Below are experts of layer 5 (counted from 0) of a mixture-of-experts language model. Rows are named router (the router's row for the expert), gate (a neuron's input weights, with its number), up (a neuron's input weights, with its number) and show model dimensions 0-255. Each number is 500 + 25 x the weight over its row's rms, rounded and kept within 0 to 999. Numbers have three digits each.
After each expert's rows: a language model's description of what the expert responds to; "mostly gets" lists some tokens that are sent to it at least half of the time. This comes from a sample of Wikipedia text that the model never trained on.

# expert 29
router:479516512477466489496513503473502500502503494492503466492504505534494491483499525479533532490507506500451489494494475497495517493514496520524527535497537488466523502483453463471467485521480525495468444490510516465533507466545526479519478489430532517498474436467470493488519550525532492502476492492495482491526487486513499502462474488531475466496504520488459501557500508530512478456509470474528538501500514522540558514508471502490524513530528528542464481540462472543497455541506511481460476524531525542547559571490502531506497508505494480501520527511467517503473493521469476469511513501506529503464494541467494536468476522503504547506514475489491517485515504496484508497490521477531492478474464512468498459496497522511530477526452466501541473454534491494507485510527517
gate0:515550514528516436510521534489496537499479515511492447498482458509502474520481495495552480497542505519505533475537483487505521492477531514489521473524437479503500488493493481506529481480477478505479486549551506531496526494480536501477504520493476506542486443501512489479519538459510494533515481512518487477507497489496512523449495499488549517510493535525488532522532510498547461538503516484473504492526472528545511465511500487473506474484493506516522496526459518551496495474514492534491490483488498451451469499508486481470510504540475464495508506514503474486523523480511422495532511520477499444501505454502472522513502507489475497542464459524478554482485507513500507527478536504536446481517515479494574515523512484473514538518527530503505526540483550485499491522514499
up0:514527478501498477516523499488552557487522531503470491529516497471484465530500543502523490466528507491484528483518490513489518501485536507463493510528535504489487536469521563489510498502476468460505485522531476502459486510457491470509517511499530532507466513524512516463492462544506520438491513517515522555471548531476518526497490505485544525453546520523499515508506487481493438522457544497506473473549446523501496498522533467512485572484498491524520462482525545500486538490484514481549473484489465482486497507510502493518514520497521545499478513534485531504477480466492489451499484497510512564513470483497492529515482489502483470490484515507534478495483487486516478519508563492506475515452521515519501519525513466484488508473514496508514506529514447529461521531491486
Numerals and digit pieces in statistics, measurements and tables, such as 100 in "for every 100 females", 152 mm, million.
mostly gets: "og", " million", " 100", " ten", " 150", " 800"

# expert 6
router:533478494518494496490456491472492466535489533479504510508516470504469475498504514468518473525471493476518519466542473485471510465502474483456509485527518513510505522467501489535512549495457477498495516516521477518517503513491467476516445489493506542502472470482532550492513532505506507472488491520456516475463521477510539489520506522516530453491545528515452463489506509500532476536504549478522488551501481512489510503524493485469515507512512539446499512539486552498462527508479496520541466462471467459500508501498510504485524488509466513525505469481491468517465445503465515519510548481496534516482526526519529524468544547467520517547520503514472535512498494503506494488522535473468488539535523485518531505493495506487498494488454510513523463446496514450542562510511490
gate0:464521524490521463457486467521490460514518515466504487450508497478480532485515493489500519458502514505511500524491484486529513483499505512520513535493483530545521540500486510475484488515493506527467475449494524494517521470499482525513467468467500510492489544496508532555485507496559505467493525486440455507478560512498529510523506559540471486492520515528501505501536495533490498481529505477500506539501468524529514472507525504499458481524515474452476540481515500486527494527507491539499540505524519488529503492479506495549497512497496477531508491497496515497501467523519490496526460513509476528508584493552469482524494513537511486447558474486484516470489520504456442527507532502498499513564478466516489505501513511517500476425511516550461509487517460510509484490478493
up0:526481462484494498477522532507542548496487503480493516545538513490541511496480502526542544549477517529489487504521497485491479530523488506475513505483505466495469501520525476522505489516486521512518502503459496497510486575499512524486473489534522530484528487511469507482572489506490505504540481519545515494517481529469472499560463507514492493467489531496546508517502498515538526517515520472444502485530529491501452445469491514483544523526514504512491497497500516517478548433478513484473520487488461501507499498506500522461476487488486460505473510495520494466507461552532544493488477489524525532468495543526491554535511502482524497516495524505522502496527506495528501512546528552546498470521523447503500485547476506478498478499503500462493509499531522539512531557515465
Month names in dates in prose and tables, such as "on April 15" and "23 April 2006", plus the comma before the year.
mostly gets: " April", " March", " September", " May", " August", " February"

# expert 19
router:509503508488535491521500482486509490509489473486518517512530497523522527527501503471503522525526464484461509488547539551485516517524507481452507493525483476481500493530472499524481496510517501499521501496502476515504492521482517541490490522517460516460455489523496525485533509540574510516472478517540489472527539530508493504500479532512535489486516525469472482515558482491531484478542488502524555517521463486490496529500487535498488487487486545531535497543478506473503495501553487534557509465504490491506494515446516481494500525517481528528508496502513512484450526538483531438431498464518498466471502504474524524503504535524487479524502516491471517469532464509474491492488524456543518472462513538530483487501545481555450457443519468516509511459498485501524505511515483
gate0:495553462515508516490475518473519494490499503461516474499514512502512529524478499499514480494481512501525468508484540503447549523501510506463540509479514515523445500495489465496514466479510491506499482489513499544499538487460512524525492474487553507517485509499518502510473509514501516481553506501486497503519521514521520500508502536529532494521475525536505506537508498487477510493514502532570501526510478512484433525508531488550504493496493510502521506496529518484451478508472553524525452465509495489477526550500469541511538502579496504479490506524466478486525493556496503511483510454495497486463459508470474496507456539518478461508466516511510538536477497523502437478547513497509523581477502514504503509518487503503510510489464475576478529490463514485497527511482462
up0:455499506485519518470510536447477510484507477476521489516477546485494515504521475492509475575487483521524541469473493529489444501500494509520462483481484504534472475517511534490525484487539522536526549490476466477491504506544482480474499507456528493529571520507502491493506509505462461526550485500496538509516480502466521501475494481487527510485479495482497480477523515464509539510520518498500513466505525508508487460530446477496499459505469487474462502486462535459512512458485493501471507506493468459503464501512504513504476481517487442523503497474503492500523528462522544533506483524483523432479521535519511519516508495527492486489537461437502488506505549480526500514493513545463499510528521503510484530498517540490542488511548506471510475547501476511465504482476554
Single consonant letters or short clusters starting or splitting a word, such as n in amniotic, N in Njikoka, Sc, cl, pr.
mostly gets: " l", " n", " N", " r", " sc", "n"

# expert 7
router:501490557498540515488463501456474479509549518488483511549524523479485487501474507521482496481506518509509482543483531501490487532518480500471523506507488526547508469512490483501514484519543485460519478539512513539535478463542514506526486515512500507489482539515528538526515528547532495497456500495512467491522501516464516529565489528506512500469500515490514508486486515507481502473472492464479540524548493514487524525502483464520488463515520536485512531509457478526523497518484481517519547513532460521451498487518519493479450482531519451493470496534479518479529459451516518478504538531498493511487508562479490480504455511520509488517561497488493504538524489530548522514471522467538467542507505489525538531483528503466474493531552479460539478486497496484529502492533503
gate0:477482552476533510485532449474507503531500453461507521517536485522509481499462514489527543511484529509490515505510521500524539454465471503482495494515460533506491490500506538491504478474490492487489510503535526534525498530542525535523451485519540491501477521532504474517499497492511505487476509485523492468484492559535538536477507576485535436477529510504503522520458487472494519484483517507533532486483519503523502501476532517521497485511450493466543498514516469513536475519460491473510453506523433522462519507487548466490504515479515490538536478492511503480522481521519484491510496504542505510506491493464467479517476492506473489567532508487507520513460451457520504512483498511518467483512450471485542528495537512510463502492538470491515502501489477504525474501504555
up0:551492470539506470502500478503461480528508468533483473514506508504508470509488488578505529469512498521527483509474521520478536517502482491518505506483518478468546516511540528487475510478507445507535482541515460493509503543450490488494461489467441460511491498464471506486514491463517486549511483430495570468474483488525496496514505486495456481494489496495491493539477504497522497517442498515484467531533537486493525493500511501579497496477512511522512473486517518487535524555502501502535560485457538485532482544475503483487499511489490518500506490489531488505448493529488481481493522481490468479462509557508516530492497458503512471537476496475522466513509478525522489526480503527482470526505494526474500504530524464523490532522523532520497514485528481470531510487523500
Middle pieces of foreign proper names, often in sports tables and club season articles, such as Al, O, iy, ay (Oryahovitsa, Muay, Bayinnaung).
mostly gets: "Al", " O", " Al", "iy", " Hong", " bar"

# expert 38
router:487474490504473493503487480485522496503498480507463511441499502506480511469511506486522497512488490508501453495478503489530514512499505532495544501489508488488476493503517511550527484497481498522500459502534501522532455523491525540457458520487508480469539541454536479514443563502488537474497533539476482478508509533458461473494522526478518514499541519496520471473557526476539578488513481496501482454528499481484509534532496532515478499507501505492486492512500501503489485486494541481473523535501531537494497519474491475542492501541495475511552486511481468487521531476483503459503512483530444504469519477482498501491452454455481501499497519462467499469462509493494483531504535503520505521500555496439466526524500476508512513515478494495509568542484527461507451499470505
gate1:467561494500504469534502507496515528534533484489489544531504496489521487533465567542525494512466543499490548474466457453543497482475507521509507445492506505485504460550487505511486525466466477500456465493506509511494482510500486504505503497556537518482500502521495515501521482513496510492503535485493486520526522530483450455477513501521528476465491483530525492486513505518514486497460539510486460502512537479479470473527507491461504530461533526513514527490497542489510512513477511509516485482507527541512497538469455524493515531477495501476472491479528480468503469450493507507518534491473523482471492467545483534549436548511483500450505471490498481471469472535483511488506536481459479544503542570521491516528503475492487497507483502508466491500527515480515521504515518
up1:497509479454500513503525482504503534530545478508442501504484472543512518526568499493493504474532496493529496458489502477492529493523495517468494475498475486466474461494458465535465469514511517502513487516508516502473534468516506491459458472515551526501526498507459467533526499500498470523489507497471507500519487502511528528486520476528488482504498474561465493490432461486487522553503518499449484511544510487508541525524453486513511518499494450517468448484501530495488502473491500496516485493542519495498563492492482519490509530480479473470514496528522518540527494502504494532476506525500497470532497477502464505460515486527518544546496515492500474525493488474534494499434477490503492490550464493494520517524491512516497490485481529438526424490533464489522485513485472
Small numbers in table cells and lists between pipes, such as rounds, scores and positions, plus sport and genre words like basketball and radio.
mostly gets: " 1", " 3", " 4", " 2", " basketball", " football"

# expert 2
router:460506490526486509459535518509495524524476525508529512483494532466465523511486536476503494519470514520530516493485472473483492470516455493500518491493527488485512475508497510496510532459526449561512522494491502495502501518494468505503517455501488460492523540528523507474515459495552529498489479528500480505470493529446493495526515527468555524515558503502528511493485496486483497485482468504521459512527473454469455452527529517460496481498497482539553522501492481504540510451505469514553481523499500506509526486484530536546530491469544508502510449454502492460505513493501500543493501493478489472533494535449517459526520471466474486524472471500512486511518498454488509517510477522503494511435486536489505485526516481464481436496447526538523491504482484501495511525477509
gate0:521456494493537488510494528518510498518495493543533484490491470554477518498514500529506524447501480502511533469512498544518469489509490473452520556483530530507586507500486497520503505480533519517473507506503484516468551524489482522501527517535537477474516461488530532559478499461496488498482522523488471517477484517501500496503503500501528488457507520484466491506490459511494503444501517556469551501539519493537505501528486526534491562497505498493501481466485461499513560504462482465495508504509542479513524502525485502505495464522481522469507498478507495487478514538499479510509500461468477525475501464499468508478488534494473525534479515524505503522430494493487470493547477538514573509537518458490552483516506518485494519457519515517492489529532532508483522484498475
up0:466522459524458521534491551494467518504502527521484459517500512510534508472495517489537488469495515494521507535518523467508517524514487485531475469484504522459498435531555458511504517529481472474508491489482564528478475540460504503505507494527482516456448484492511544483470446462524509499510486523480490530473473541511482508510512513471505486572484481514472492485526478483544499457490487508485530472490483486503477519501465463532484534486486545528501477498493506502472471474547477468503500446518500534509464466444524471480496487479476493520552502518502466464512492496496519535508543489499522504522539522547516465508497504504498483514478497494459458495470471489523520493469499483505491520518461524479533492482515500496538464505521496504520512487477504518529543493472550
Copulas and location words after an article's subject, such as "X railway station is a", "is located at", are, were, stands.
mostly gets: " At", " at", "At", " is", " are", " stands"

# expert 11
router:513496485525494503539529519509536483452519475490526493481507525493511517531494510516521502444501530514490493487518497506518517560518530505521482473506528499492501555483489501446479541503510486533490483524474501522476519467544477531472477510460487529522554507531466521513497472472473468475533524476502507482531487468530514503486534515498513502531499529482516498508502502454464461454545509487477527477483483486483533477484479516498453475534515525520468517517476530505510520466491487518476494502497474482512493531477465531510513500492505529529490513530541454478480487469445469509458518452519452483487548547521501533464513451545485482507474514512469485493514488531496471487489510497500510518475461531484482513483526523569553488537519520485502480479527552462524536475501501
gate1:478533483480509482475476521549440473495536514486479448506555502495492480493500494541534512487512450491511522445486502518514529471518498504489527529514499506501501524510491510484505521478496530509501495523491533487475487460513500530515493502490494522502486505463482542520490532501511522485501561482515504496504521487518456495493507506482465463480516551491525513463491480515494533547445504458526504496483520528506507499451502502508466555519476524533522479468509510515503519440511500489546506490464500489494507466515517495471533519429486505533513469469465479472517506497512498462496519474537472474458520495433522519452494497521495478507526500568493518543510555506500528555509524484554477509538514492485506495491456522514529492479511503507537490541542512518512507513541489
up1:513501493517527511488474513519490490505477493487526504520490488498498500464478506450505498482506477517485520483484467493520522484490509494500501475482441526524546502511480549493485465529529494535510535510466509514537487499465523478479486519520531554489469525514490522514559529498500435449499509512507495523489473517555470551479511487530480490542485518491460489510469483505493516497451502479488541500524470457472525461525509531464487494492498508479487509505503466516552516509475483525476574545490496488454505479513508501518489499485518504523504489513516495447509470495497460521502478533494507490535478508476515516525488523544500519528456506530498481434478518469515516510507513509492521551490509512502480515506495497525520552434512480483485433515464542456534500450496453
Conjunctions, prepositions and quantity words inside noun phrases, such as or in "one or more", of, and, several, many, other.
mostly gets: " or", " many", " v", " several", " some", " various"

# expert 3
router:481530521526470471497510493467475510543461499509492469493492460483516481491546472522472472469543457530489514521505477463520533522506528450496460548523469519523476518482532491501485510524491501525492493522488520481476496503495483539475538495500510460510475529556472520501498519494507489455515511516502506473481490526462507543522445466508501492506527433512481531468457535538501498489550485502522491498495503563485497534502462515472507499503524454467538460469509478529498527494512536487534482508522489494454466510541472552547516508512512525471483478541508491452488493480503506468534513516511494480528505511515484516470536473483483474460466546492475508486486505468467515471486506505510447496504502486472461535513497556497473498517514474533518511462489535517503492488476491
gate0:507510558504493536497491490487526507514516539488509503516458486457508518486486524491524442451533471494493491494497531516519513510506528503502455544524500549558502515491520506500505486524509515516505518536499504502485515494513521473478508491488534486477469450478542483497538496518518489537522501484522492478526531497494470499522508469487502491515459522520506516511551463530487508480510539475473527500519512440494511517511520508495533479525530485499520535485462530503478486525473483494482507470477530445513457456532488485506517566542509478490498504549529498481521520534568503508539466526477507499492487529494496500522549502519467468518515499493526475535543492492507518473508556483561524494493525438468477517547512477522506529488496509540561502497455530498525519523489494
up0:480447506509564457567520505478469500526467494497442507523445484492502479489499517502473550491455503503514530491517487495467512512465505517526514473527497524507511472471516504527511496534521496534503498504481534486515554526492519476481517496515496487468486508532531497530477478498514493496494521468521503515448466500526521509481471529473509516493472507492493487515497482506511501479509461511548503499515475499525510513519459506523459497510526485474480456484493539490549513525486485524509489471490523497537542499523519497513453434480490460484475523518428468507494494493549505465493516508513494484476485465481472535435551500513498498508482501573529475465484469510489503468489512498517491486535520528459492505466500544491487505451466515533474476510533497484487510462539468
Subject pronouns and auxiliary verbs in narrative and biographical prose, such as he, it, they, was, had, been; also word-initial he pieces (hears, healed).
mostly gets: " he", " it", " had", " they", " she", " He"

# expert 15
router:511482511519521498533500481508489458495509494496532493511476475472458526517483515526497480510481469492486497507488504517477486565511472487525460515485471511468481472488527526509476542472496560478485490495514469533487507490519529486494494478465508447509549464505513474462483533493549438512485505540505550473482478478525503450500468509482468465488539534525511512474464519498473508543494503532455559493517538483498507518507475513536558498490515490517510490494451484463554458534494514513551513479455491524507492472518458491497509499497504535554501510495509504477502536538523460523500545513488513473494520508496509482457471464530497491497475481510469501532455490499467523552500484470504456511527523501484485456515511480494526484496510485487483479478521511492539501485451531
gate2:506503510468514507513519525477500488484490487495528534477456534523553495538489490492491498489510524520491512465504493500515507494486498491495529517505469507486470455484470459488530465484481489481501517488531470547507450489536565529516496512532535553483439505460506513530516498469542487478520515532466493528469478499502511548485456518496522481482482506490486498505473500503532474475502479523479485478474491502495489512481465492525501523517515534534499510495527464467496492532513518470521457522527504576456494477530523499499529457506525469495495506503482479463522516500496514524485516499477564518493523541485528458491505451485489494526487499493496486475486488468499491547515445510519499509474450482503481556439536517497546507450457485547512500508528559495520504460515507
up2:522507474529500487477520492498495518524515511507532523439468481473562490504517498468430506500475518448499521497538466506529525493480451521483528517511487528497447490521481456496506496510475493477477509498518504511484515516488506509518513495473523536537533492459526536493536499496496496500519498516466486524512495455519524477464482495472459527468443521509487495467532479490494465545504498474482537450515488500517516460504506469490493483485529483470515486522503475525487534476488519506532469494576526515496513493505493462455491496482535504506529524531532531470488499458541496483479483503531510481480495501502511455478507519504483507487478476451577539491455478474518529495543507506545494523470496507553514495491481486502468524455511508449486476488512452507490507502539467
Abstract nouns right after the or a, mostly followed by of, such as number, list, population, density, and the % sign in statistics.
mostly gets: "%", " list", " number", " List", " %", " population"

# expert 33
router:424476509517527511505505488504493507464496554475481504499492515487479490480472493469464508480473517473489460513477493520483509506511472530455527473498553505500522472475459488529443482507502501486496479486524484509525478512467522477481515493527482472502514442504508519479474543534472500468524473528464487476498481496526475491500473478504483505476482483490504535499506477467490540508453501550545469471479451495529514504511490483482476488489453485492493533535512508467471517516544533502516473529540502488519537509471447463522522505485516470506464481511511477475507523467497465491483495510469533527478527488478499508521504480482476483521529540478486539513537466494491532537513487500495535521460549505515470473486488537497467485542494488514479555518489560537535502463565509
gate0:513434484518570481501523472496552495518520521520502528437438535472564520537513531512487480536479516543533483481455533491524542456481479473505530505504495493516486480477472471521483495538497500494481481528473493467492471483499498504460491485463505492572496511518508509522462495519479505530486485454488527497502468502490474480469470503511484511497493522444512493470494489496520489486470509508512513523483497488525534536515524482523527525487530519497504483539502479488541518499509471501517493534494467461486500500494497455505493504539519494532526473504557487517508520479499490543479450467500477500497473483511490505517495520550540535483475472499496493480461435490488497514474483474532542497478529480495453510489548510472521509504508502504549498496456515516466493493519547
up0:518535526479536469469541512508524425495474549486534484498486485506468494516493492468533502521493481493504497475509502536499515525466520506498486511501508548473496481495478498511501481518533473494488447482495453485541463496532501511505496498513533502525531472525489501510478492478544545516510509544514479505450452478493499514500495461478525500525533523463504476528518520506508497485497513522454461521494500491475472489473481505498505491554518505533509507496512478523504476489542528503506518528490509498516444477503532471535515487489481536524543493512543505522492443487477468462469509537502507502571501496467525556519535501456506471491445511528492472522529485442514456489502470467532491509505479515468444463508495497520467527492513484507504468501482528548520491463513540
Four-digit years, especially 2000s and 2010s, in tables, career lists, dates and ranges, such as 2015, 2018–19, 1992.
mostly gets: " 2015", " 2017", " 2012", " 2011", " 2013", " 2010"

# expert 30
router:501507506471496456476482530521493516484504496491559488516533483509484475520499521453480520506507496488484492524481497534478506471498557477535488514496512527471484492488510452492466486533511488463525515519516507465471527487515455530496499464496482504498475510533477557544544514476481501479459516520500517487536451497506537509544502495488560511486475510495486503507530543521523530465454549506517497509476515452533525529493522530458492526470509479486512480549519514465520507481487533509520492509549514556496497516467488484489471510479494499499500504453468512514550490512485514469522495499439492487560517504511496476480474534528491502538472521484533501464519524479483476524506532483488533486530500510507526520471518482548477482504534518526503515507491519486435453507473436
gate0:469480509432498458539462521504529475511486523502529505454532508493497482494474479488491534496517486519488487525479499534504519521532568489514457484492520478503489460433524477521481485510517497457485486509542527497520504486504515479527509477496499536487499519516510482478559508465534478474505532477538440498520487468517501521499467549522482493498459475448462502504489532498469489522513512523483510497478506502496496482505467497497464515496519474493471500507511535493500513507481514516539520472497497492507467527476466504450534548541469503452465492449489522481500504458525506477508462513471474475490515493498495500507524488477512485546499484508521561456479485496509499491492481493464516511520524499510448502443569485495540491501528526475504447455527539481483521504535494
up0:506523483499505497497506432513463489475514484472545495513488502509499465509503475504500493544490428520503563548496486511487502484500540451544483464460531533484530511486504551472463498493473545491492451467463483492436493508469477510509500517500507531526537478513474489494503517525544483473498523477528508537501465528502512510521528509511490495532541537548477530510492460541494482526489502493516474484526493505506472482522454547532544526482469509519493510468488553500524454506522525504521533493530505523507505516495493492485508501541487510490559496452521492473496480523453495525473550509517509534507458477519527519496495514493459516483510503485486481511479506523531451514486493490521559534487539492489491476500487500497539504493530516486530519532496557496489486503528504
Middle initials and opening pieces of personal names after a first name, such as "George W." and "William J.", and surname starts like Mc, Sch, Gr.
mostly gets: " Sch", " McC", " Jr", " Bh", " Kr", " Mc"

# expert 36
router:510516514467507489475499499474512527460482442496503458472530468550510439488494468471495512543500467509523532428485464495456498544498508525478564497521463535508456504505507474516498516457516501538521459473532501531504515504526513483475560495473513525516492515488486495507516525487454460528525461493518533525498499486543488526497501525521500472462455496512502465474519468503476494472512495548507526503546477517482498504540465520500495521522478495526497472505530504485504527514545486519538523494493506485514497500528519495506511445580474475510525501469488521492462466520453531496479509544466491485504519481522486523502491512496495530520491501522465513505516498491525506505553507503499466485512516497515515493462530527494482472454481505498461466554527511478513470491474481
gate0:497474535491536471506485526498493492449496497503497514475485496567472447499513526527549496545454478490513528488491488455481486477516490499513500470515502470487492524520507515532511472488509449515544477536520466481515477456494503479512454500528526533495558510493468534483486479495494468498460516502461482507495458473526523466538500496502468514545494448464464468521530507490511515514507475499538544439548511482506540512474512500508487523506513503503551476555516509497505485483524497483563520521498490538552497445530536492519507521526444480467503496524531492508545495523505541512477542527488483496498520483531485512509525502471507501522483506500466499467539511479494526491504473479481470538521517533520487471503501510518494517512490489504491463499501499470468527480448515
up0:444514490521502498429515501494506496493531491516472492489549520460481533488539447513516517457515474520462505530524514505531515474518501474512498467448511508521493458527510494483501563543516517452503469490529497531504482475473476521461503499507500497464485499483488482523470500482538516529501483475508515448506526482528503486516463524523477478543512525511523514503539466498472546508524494482535529527470451541545493518471500530506480506501516498514533536463545504483446491479490526479514455476511508492496504514511532512541478508527531504514466499479510495500504531520503520490518496479461460471523479529530482492538464485529519486479479477492543555511486486516496535482513498528470474482494502491524481522548444489499516509513475510519516455553476532486493464469504536
Short consonant-heavy fragments inside ordinary English and foreign words, e.g. tre-m-ors, cur-m-udgeonly, Insom-nia, Poul-t-ry.
mostly gets: "m", " gr", "fl", " fl", "ul", "fin"

# expert 10
router:515483492468513496488521524489471510507508489484551477492512534484437490513512487471519510484503548534536511492496517537461466493480511517483523512469513520540513482511533482534531472509481486506491450496541496512534495531522460494500493488516484505483499474478491537552495488546503532476451545493483499480511468500522462507517498495498506544494528495472481509521499484493517518499539495483505525533548514555522508491484504508528520467496453465489538482492511519482531509516470496488469563488523524502468465492495502503483496496503506545533561530554531529456510462485555508485473509489483468502484467533554510484562464457476451512493537493484482539492466485502511525498487464493493434487546489525490461515489472497505494507502492508465493511490526521525457493528493477
gate0:503508549488505520523500516464432421520515480516463494448470464496484500495507477479513446507492466521461488476503503546520524515539510502490512554480532515513495463486488501489525514510501498534469494470493552524498515483488529489509503509523492516500521456533461541502492514521510497490470510454508476489479518482500505464492523515549512531547533517474500452489491526511449525493509487523554496481496477548493495519491497521507494455515493487463460476518527482517537550518484520532462497496493547477513448510483510511514475459521499477452498536512476535534496523521489481531471523462498462510528490521545501510481475536509544470510481498509509509508500498489472496497475518536501505478521472497501544471519525506552487478496521522517451500481467468508448492515502481
up0:492521489522497500565477515484487508467508511502528529504515471472505512489509481493535509485540477524503492534458490511491519487533505452471502499497536538565524500507513476487489460510542509492553484519496556467508489492488486509470494505523501511467491440530484468533482526461509500466528537493484532466460496499500503526475489499551499476497476472444546536493487528489515457492486497495472485509475499501461513530492513494476503501496479434459479477527512483462512508502526543480538529517463524533568526486530495506490511525527532492507476534476490497517512476489509492525475478500498509506508472515531554496578487539483468519465437481483518500495459482534511489527522472491523516523512475499539472520494486481528494502497491487522536521474518470473474517529472503
Word pieces inside foreign personal names (C-id-inho, Yı-l-maz), pipe separators in number-filled sports tables, and "Born" in infobox entries.
mostly gets: " Born", "eng", " Rad", " Sau", " Mir", " Az"

# expert 14
router:530497507469493504495510512534513519470475528513478521525498512515455504519506460504513526466438538491528499502541517463525528487490500524434509508526479500503521550518547519462548531451450509472465533493512512500506509493489506494421528511521486514508531536451484476491523509459521524520529548502509489508509473506491515509457523503471494550499456511504489471489533504499534469515518514528508496480474512502497455524464502504526489488492523484496493479485502517454496465540480499480561509476450493531472478506522481491472484530482496511516491540479467463473496466502485503496505454480446529511476505465483500498549496520479469519466473546519520526491517440512504485474495468477507519509483445501493509533492512529487485510533502525502504515539473511479455495497472528
gate0:483532540498498519562521478499491528482520467542493499483498485489485463547519503476514504475529516487505494470452504518522532453506544479523510540481528480492526479518502455519525489513461474533513522492502497493496492520525478509522527508486508508519507506474485540491514417498498471478532449498500485526516495460509503526524502482513459520515545508494531487500504438498498530487477490474472467462506462507535528492472496504510527489492541487498473504490532504501506531522493513448484439468537525526513512503545495450457528512506515475481489500501525496527549517478483525481524469507490499540510492540490521528515485508504499493474508490446495504481512507458488493483462549538491496472488523468463449467531454467494541483532496473481521517506462442516478515472527524
up0:471506498491516499482503461497549493508484521497458487511500505498481501511527509489533449467519536488501453515497501501460544507469549470530488498527473500471543501528509468462495503495505462472504536515510520524523464491547534503462484521482508517494497489467482524532476479506495490465462497473471463494519485514528485478473515490455510487495529488469507476538468472479521516503509480534509481513537515496520513535500519467508525471473493481467535497521538508539519498453473506519457456453503510505502508511491515488475496498466493457556472458546528501526547503516496496472494499495512472503554489475505515505465509482498493508495504498573491478435558489471485511521503482509512502504556460476489553499506446491451523439504487465531498503487459504514492533507489527
Colons after infobox and taxonomy field labels (Species:, Capital:, Producer:), colons in track times, and semicolons separating listed names or items.
mostly gets: "\";", "|---|---|", " ;", "\":", ":", ");"

# expert 0
router:524526484495468455475451468489481498476482532473523476516520487512483486499533462478491480520499500482472509486549503502495485526535475542516506526467470491522498508498527476514457464444456510476501536548528508524483462514524482531521456515484474541524502484500490473532493493530513500526461523541506483497541473487487495505526510473512513499486533480460482467495543527471531523512521502475502533482498548498490524547494531471501543511519478537513472518469528506489506538466499514474537505533508508448547533493472441487480498471500481566498486482505483499530548495473531473484480454503506482500500481541549513494542469533499475535515509507512512511474492484498493524544507509464535499519505532533503465459468453511536479502511515508458502508481480501478515490485492459
gate0:459520462503510503520473509506479494491469504492506494494519506515526498508512514523489543497527498465508459517494504491506494487533562488473516494483466546500490483514504538494503503530492486487502529477460502500479452525482501510508511520514458541467464491478489457507513533473483485488526462476499481521509486511429508504446502504547472486491467534490521494491471486522480460508502544480511511540503463513532498507509492462443483452510500511489485479510503476494497504516502519477544479484469492502538511526490462478496491468471482450524489475442504513501466502443506460484525496459510503540520492489494487484543476558489471497521516526507505539476502447510487464494493541492509527428479510518533483531478530533519466516481441477526518500447489516522525477499512426
up0:506501537518519544497482523484544518527544508484531511483475484502498537493493503503553496509475517498517499527474553525494474473486487518499522478544464559482511457492490489458474502522520499460470491513500480474495480518527489489496538444498555472494505538481483513472516489485511486482516508454534471490497496485535523512493502551546518474526522488515515537523535555475533518502508475527522460535507516507477498510551546550553487493475521489461515490484471495476503439510514527521515533505517532512506468508532493533525510501578487527513498505513531517496519492501506472502489465513507473482490522525523526512483498512527484492471510482546523438475497567529502495500500551491467488532480522483500502513519486501489548511463493525543494521512543509513494525468497487
Mid-word pieces in South Asian, Slavic and other foreign personal names and non-Latin bytes, e.g. Pap-and-reou, Ramach-and-ran, Tim-of-eev.
mostly gets: "ñ", " Kat", " Sant", " Tak", "and"

# expert 13
router:504513496543506461538529499523474510473517486465461505517486478496509512487470544503486486511481481457463476453486484517533485523451485542486499486491510487475495514526488519474489479539530545517517522496476524495478498524514487495473454467503468454495490549457481546474536505482531484507491502506488497546464492476476472477455496518551517526532508527501510491514513483508479507517491542559531520501453493437528481462463467460539487462507513519480507491489482529518504473516504483474551481502508473507514474518480493516478525541486529491439510451518508517473528520486509519520533486510467533517511528504485550515465474458494528530464502504463513527506475478493472527498460517514480484497486531521482491510488531496526530531499508493535507503472476556510462499472536477
gate1:476493541505513507492489512495502509523554489516458507470496517496522542471509513521500483486538513486542475531477480520521501548503511494494562466447481501531469510503551534543523509515475490486507456507488486508531505474532499538504509496476471467486479483496514501528522514460528410475514512487462514506487506460518463503519533532508509527478526535434480501517523499463541521442524518456504484477475521455502471508498436476538515482461536504449491476475493523482540507490489525533485514502519511536513505488529474526494513520522496536500469455483511558503518481493449501506476508466511506466505496465482490472489496499480503454482506493533498500505512486493549485480475504463497525470526514497480523517500496474485539509481475495534464521517478510518489492505529458
up1:513502467502502468463476485492494522515531474507489520491500515500492551534479507544501497491541494496442546520503451535515528543507470529546509504525499526507510478485513520487474497522480500494563529483518550535517520523497501493523481507496499537471500492527511521479473501455569485555522499518486513505524534524482509486483496537500466497479517460506496472519515521479514484521537463504512504514512563505532531508489420532476469522490523462462485506506499506477479495490487513479495493506472507500490454495472470543495501528487514507517527512461468495499487480485518504505515481496500520509492472478520473495480556512522525504512470484518500537518491464513477528495543502505547504454468532494572470484496494456517518484482545521492431496520509513542551506542527483
Determiners and demonstratives, often starting a sentence or section, such as The, This, these, same, each, following.
mostly gets: " this", " This", " same", " each", " These", " every"